Weights of a small mixture-of-experts language model, trained from scratch on English Wikipedia.
Size: width 256, vocabulary 21690, 32M parameters.
Below are experts of layer 11 (counted from 0) of a mixture-of-experts language model. Rows are named gate (a neuron's input weights, with its number), up (a neuron's input weights, with its number) and show model dimensions 0-255. Each number is 128 + 32 x the weight over its row's rms, rounded and kept within 0 to 255. Numbers have three digits each.
Before each expert's rows: "comes after" lists some tokens at least twice as common just before its tokens as in all text. This comes from a sample of Wikipedia text that the model never trained on. Tokens count by the router's weight.

# expert 6
comes after: " the", "-", " a", "\n", " an", " his"
gate0:126105096149203125157145094104121130131067147103192134199067106095146110158104145072150130130097099149133123092153167055116121135153129117175113171085203150132134139172151132132122091137210148150124130110138100122136169087128194176144120100149108111126141049105096174084214130118142164122119107136155169141210116144062154121121180124096118098095143096130111134126167147177137183155159155094164135133135106105145101100063082086147093129100129141106144095117121107153106119081125084126090163108054077139086160127180126117162188082118149120133094124142123161120159130124157142128128127117103092098045141107157156090148113180121134127123172172197071139135179133125085062149130117111075101164180191145140095065105151077128089134146151117131130172108101179103138142134141092
up0:133144154127153187129135140093106134160143147150103127116198117150118117086153106113112077124080139138169131117136127092140088156150118129142146174107064163103129164112142171138087103117095094162156143174128112132128117116132130102216112161114148135112092209103093143157138136172130140150096136108168050137202127177143153138137107108109150134125091125110096111160136090088090155103098094118188128089104145131067028114102130155164067194176147092155179054052073113140178180137138055150140132163080093105159160196141084168134108108146130185131084154108102115084128115105137145122123107119117122182055118160159121118119068140101185129097179089135088120099161077116126153103158152131103129175139158146077117197088119143151141128143141129091136154185153130144088173063122152

# expert 2
comes after: " |", "-", " the", " of", " in", "|"
gate0:156161155183155198130101112121125141132142173119101167132098113093075108067163125105115126213111103143191054129105146135150093123107116087089090160176191078122171126170189066159194112128093127132129117120150123108141096165116153100123119153092169046165074160130141169087117043135120145102149150104127113123162130143100122096145176154084187071182134134148152132152116148099134142110078160099105103132149179048134155112135105186095144104086127052103129104141134060178122139166091170166193119135190159138086121089139082147133111122107104169123167057126109101183136206126154113107099114145125096098145154147118116143124125150162131147172074150120096084087090131142130128165118122139118142120082139107177155119119123136200172145139114075112134084127127090115122164126113151
up0:139133131177096177101091154110154112134134161068124155105100153131109121077134126101118142141123105175193089123116088137129141136095111119142147180165129133141160150148104131146169082106091124079136106118082096109176101167144129128142129151100112135166113163123148211101118092106073166118123110123149125113172124142134127189125146157131163075117135159184086122112152161125118160126162179107096152110179114068076127112152118160133054145116146148166149047172111053163120182146147127135213104106133073076124131081098118101145108076096147147123106080081142124173148200123106120090111112169071151124147156155183121175124111102092105177145091114170126103090132140111145091163142116157170083104081127061188181147138107098189080178135143105146142078058067165179099193099122165

# expert 0
comes after: "\n", " was", " is", " he", " He", " and"
gate0:116131120129125122100155177141143089078089082160122093133218139111125131143125114108126172146155080105105140168109177165129131159161135109092128191120124082096197140107086151181208128198123142166119106141150154111155142122064085107167097107125171109157136068123148068037102123121092150143150151195125130161148170127074159118163150054124100175141152147083107103096114209141110172173070153148095089097119149122120053122123102096161075117097150177140187134072105155100110164164149095099119132175085166152142090074100134119091170109162103147156143113109122104158111109170089120084153113123092198131121162101184200101151132126130126121107110141132090112089127112158143116144117113080124125163136139119155165137127134127139093086199149072149107163064166102099141109136153110
up0:110099177162103093111185155075148178113110159149082146131132156070133139134102098118143142133117128117144149137164168127164143130139105117165141173093160180112195220133097126118224073138141112130140110177141134090141134103127066109132102141121133119120158161102086138084126153148134132059133100171167126095130107131152113098096141130082138075142083161114113143142146148151129172137131173136129159137133136171125078062156154134119070142111143114066243144129138124104113117164114104071103105110097172114193119047107173118083080134142112152160145119048110080091177114119096128147116121102091119138154136119142157117154207117142092119162150121097128168092171181163155158185104174054123108160095119095111171113154126148092085116144090089165079150051102123076120123107183126

# expert 7
comes after: "\n", " K", " B", " P", " H", " G"
gate0:158099116206155124147062057124141084046159118128126164163152146126122151119138106108129131159152110124176081120129110132125087102181154092182125136122150105139143114113091125097200154151135104155177113159103144115128196072094106183158099215137113138104144124107137122138110062193129122121141144106145134126139176143114123155118213075171111131147140147178101116159118093080130130118095171130101142103131154110087067066100075075154114129100076169145132122141151077141098100128186132079114144152153108153155065185093121110159152078114107085161141169176050130145096200119094137113178143166172093114101110129150092146061109095122171140112111114140133163097084113161096105169124140108091071124178125147111123120114165188109143094198074140121151087131114095153090170148144154
up0:129110100141136099126158114105102090075105134085141102179069070100156171161105144184163165091097126113053112144134124191119142151157096147161176076149077105164160185130144091179116098112144107193166132133171155148082137149171063140098095061118132146078141099131132116171153151180064094166126101185096065126141134130093146146150134113101113138127063122112132133121086174157156081160134141101132147166066082123089101101103121100153123129178191136104158148071114164067140123157114175163088177075102107122160159157122146093172094135094168129146064142125080148107116134135109071138137169132083138085139153098103156113131094187144129124130089150139171151114175209138133183084153189148129132149093159096181155109108133147145089115119137162158070151117133154119117081166170143

# expert 1
comes after: " |", " ", " 0", " 1", " —", " 2"
gate0:187081174134162155116136119107107112159116134183125137111205121181192081145157079184120126072065106106148178072132126106093119144146074113145104120088090147118113139135112124155141112100208141139122090112121104079144102127140151181108125116144134096094121164114132138102070127164104191086115131165072131079184110162109094064209164199117125128171138131113119125176145114136148176141130076098122111125151132078112213153134128135136138157065172098089142219152110173104158111164149059077064145188087138200122150113126116168127160129152103123155134171151146140129141146152117094151136079142140078084072113160125147107127130099191142127124122114158163085149136090104090129117129172102130121162093069091115149105082152139137095087105158091115154143100172080140078124136133145
up0:088203067152182100138159133124166085127132110190099111179097134121071180162149149167204120133158116103116181132093143137117096165163202162072115171124111106173123113110087118094129116117135125108170141045132110087129084161113110091102135111188143161122144109141144117121114162111082152106138207151141077146083129102120152137087101097133111100093124146106150146148149128198063184169143211142128119120148058122116128147151128163128130089128104090142139139075113075115178197065105157112155135103122124132095094146137141101148127103129183099135101142203134133081087127147095152133076126184111122137130078110143099118118166116098125101125120107152198145070134186164051132119079143157145137140107155104106097097153111128118183092188194150126157148126062100132083157124151124

# expert 4
comes after: " of", " in", " to", " on", " at", " for"
gate8:119127146100125096133142155165102077090164130131139172108077162124132166063143146100125076176088087095177103136143155128066132112139129108119126159100145141130148164117090153084208109147118091116110109210109134104157141104141102155118161147083132137130205149124142071084101154170190143171151120096099099127075098134068134114091147130177121144161137086114179092133101049095137121119150140153179073149134074141146176143156170132130131076149158085079117139120099160132096138158146188151155112149064195094138139151112167156134124085175132165128091111117131173114148118155071232152113118079166097143121108108103094148122078163130064041117144122120123112114132190101159138138162129106134170106150119159113195123092119097168191135166157123110120119130098128120076059133129193
up8:091124166127155141157084037110161092150128153108072125119112117127068142145135175083132137118166179156139156118133086102177113130136125175131173133130139143136145084120162127142143144169160179104152093132127116164078147132101207164082126146131138180156114128103117149094116091102111144117114120179141146155104111056223075187168184132032156105100119143130117136139120142143086134092121146093131092062125122110112134136150080158147136116185095150106035103204175173118142122105096110165116113150148115113137132108165073117152081142115059052101203125104085103117079163122143103089135110177110115100162135141131160089154168096135161156119111163138069131123116091154157096183092194085154136143117176159151120144159113124136108123110147131129155187113188123096126117115075060

# expert 12
comes after: " |", "|", ":", " 6", " 5", " /"
gate0:139117115084147132122088089162160127193127131122122169107136171137118101168105160044124108136132144108112100132133160149138122100155065162106101151126091147094089196113152170136139110132138101179097117092126144197093070155172069072116171194143127105133194066094146101179165039111143108120133091099149123131147164156164121144098126093088170095081107089093174146108079143156095127127142132152123113074162137148160098148184064120136138111123184112165134151117112121112193155123138152109107090113089135191091187131082165184174092106141102129105066130134121100101168064080162124113167133166125192095131027081163118161136118154162178089187135140111098137130109117143085117153114179184124160122138121105102125136157121127115123126137132133133089094174079151175188132107130094
up0:134087187180158162128139127166193120106098137155099107113139121067127111172108156137128144162134074182110150111176127136127132145091216061154097096116113053139180062143129037113133145172156109049111162128163091110146087079154108191148105119122154088125082206128133128100170107176117072127083118127173164117094098144143121144095166118089101086139132147144046091105169080159110174144129147160120157146129088161137069127134167138129060127145097139095124078119116117102140127085095133105174129147146170116215092183140139115106127116174226134127120124140118179169099112126125191116160134057142095149117187100141149131089148144099122142142100126162147144075107127150192141078124123104160138154093152141137178125107125134142112121125099100105155150085132120153106079126138133

# expert 3
comes after: "\n", " |", ".", "==", "===", " ="
gate0:093121116134107169096128168102164174083123096136094096157082104077115102124088123136101106124155158233101137178210095103167122131066170131108084119128080102186055125073127162122145152211123102121072101125171127139178096123138139118141155158198139139080140135146106133119124118157087082151114128147117137140181113163113150095146104126138156159184101128165117135181166128127101142165117163098127116171152185133111095063142120089126092160101133130138116120147101142118185127119126110145117111131133092123123105081094116130134151085127084056151159112143160139144159098190161104134195166105079062167137181165128145143185189124107125098109061120089094121069115130192124126108204113134140165138116086107135056117173199126141133130108100146096113089149100123209141096153120100
up0:135114134144133131132139141119108134131167169106084183111111128081107161169162200150128136078111164126110139107048136157147089086102150140135116102068147193198081172126125145164091071112113166131094140105135167160112082135107161089144156097164178139103106143093149162170119134117097059132094132135081163165125112150121129116146146109109158165101135142097174139104096129078084179169150105136113086213127185075121116112055085128136133138129082084124160076135181160167206093093141129099067111150118111079147149135052130083106182108127141135180133140203173151155133124119092151158120161171144128116105127150099060073176121165154189151116114054135103106078084130170120162117143123150155128102101123127099113172157112160116088140099090181134079168148130114122177132143070118